Experts of a small language model.
Size: width 320, vocabulary 4096.
Below are experts of layer 3 (counted from 0) of a mixture-of-experts language model. Rows are named router (the router's row for the expert) and show model dimensions 0-79. Each number is 128 + 32 x the weight over its row's rms, rounded and kept within 0 to 255. Numbers have three digits each.
After each expert's rows: a language model's description of what the expert responds to. This comes from a sample of Wikipedia text that the model never trained on.

# expert 11
router:158152095166106133136150174153112108158133102060146089121124130142127137181103110110132112136095093145092092136150149130157149103153142089110093134132089165121137120098207214135157138123126142096124098062189109136091151088114125137134141121
It responds to: Past-tense and -ing verb endings and the prepositions after them in narrative prose, e.g. embr-aced, recru-ited, called, into, with, by.

# expert 6
router:129121117180114174162055071093029097178109047122176097117118171149094143163125158120175100097160072126095129153157191111148097111164126086112143144159090145054102138110102158148124087181176121088114132116153090105121143090155209181150110085
It responds to: Digits, spaces and signs filling cells of pipe- or semicolon-separated tables such as scores, temperatures, vote counts and coordinates, e.g. 30, −21, 46,862.

# expert 4
router:103063126145091146197035105145084109105144076121142097149090145099151097170112147161093086107089070132147152154141153071189175142147116109135150112093087172094103159125133167188102137125114154112116145066147092093096094115110168145153128120
It responds to: The leading 1 of years after a date, such as 1898 or 1987, plus first consonant pieces of words like ab, gr, Har, com.

# expert 5
router:057147134144092221151084070108146120159113126118131106108129119115168141145126146096120122144162143151151142141170156130162119118093126147096190157157105161078118126177106104137140147136147160118100116157132063142094120120098122119163111096
It responds to: Middle and end pieces of English words and names, common in titles, awards and taxonomy, e.g. H-and, Lun-ch, Ran-un-culales, mom-ent.

# expert 1
router:089122068195104148154084078164088079207086102094158119122156145104136123135136160129146114069156092174118105108129202132158158069149141058123168148082106105155101161147122150173116056123128133107103158121173098147130103102122167142109081063
It responds to: Century digits inside years such as the 9 in 1977 or 19th, plus quantifier and time words like six, most, several, early, first.

# expert 3
router:156070075175116191160039130142175116136085065088170121155078126118141129137115095109158144129143096192162152155184123090136143102141174095103124111106126118119134141092089135167137128098154185077103120124167071144123144132153149163183097134
It responds to: Sentence-start pronouns and linking words such as It, This, she, that, so, with the verbs is and was right after a subject.

# expert 10
router:127100117169096157144092144161109104138103036120165144144162159103114065139123117140146112104161151136109113149194190079143141098141148103087072115133099122155146186162128143118119103144123159121095127097131064137109120112112140130157129085
It responds to: First names and pieces of personal or foreign names, e.g. John, William, Vad-im, Anth-ony, Gil-bert, Wet-ton.

# expert 7
router:148074134127076103175107113110147076167114120117194124112134125102128107151087129135134098138109140149144138119164175132149135114167162134088135077139145152119067166120139141138134124133156217075074081092130131133094113136171196116161107128
It responds to: Line breaks ending a paragraph or table row, especially before == section headings, plus nouns like career, life, score and endings like -ation.

# expert 8
router:122188143173104167158081130150132110101091145121126090162110187067154059129144138147154144131088115159163102094147159073180157090155179155071143044128116178130123117126109150172090116178133163093119155122200110174110120101125185194113117098
It responds to: Colons after infobox field labels, commas between place names, closing parentheses, table pipes and dashes, e.g. Intercommunality:, Gatineau, Quebec, sq mi).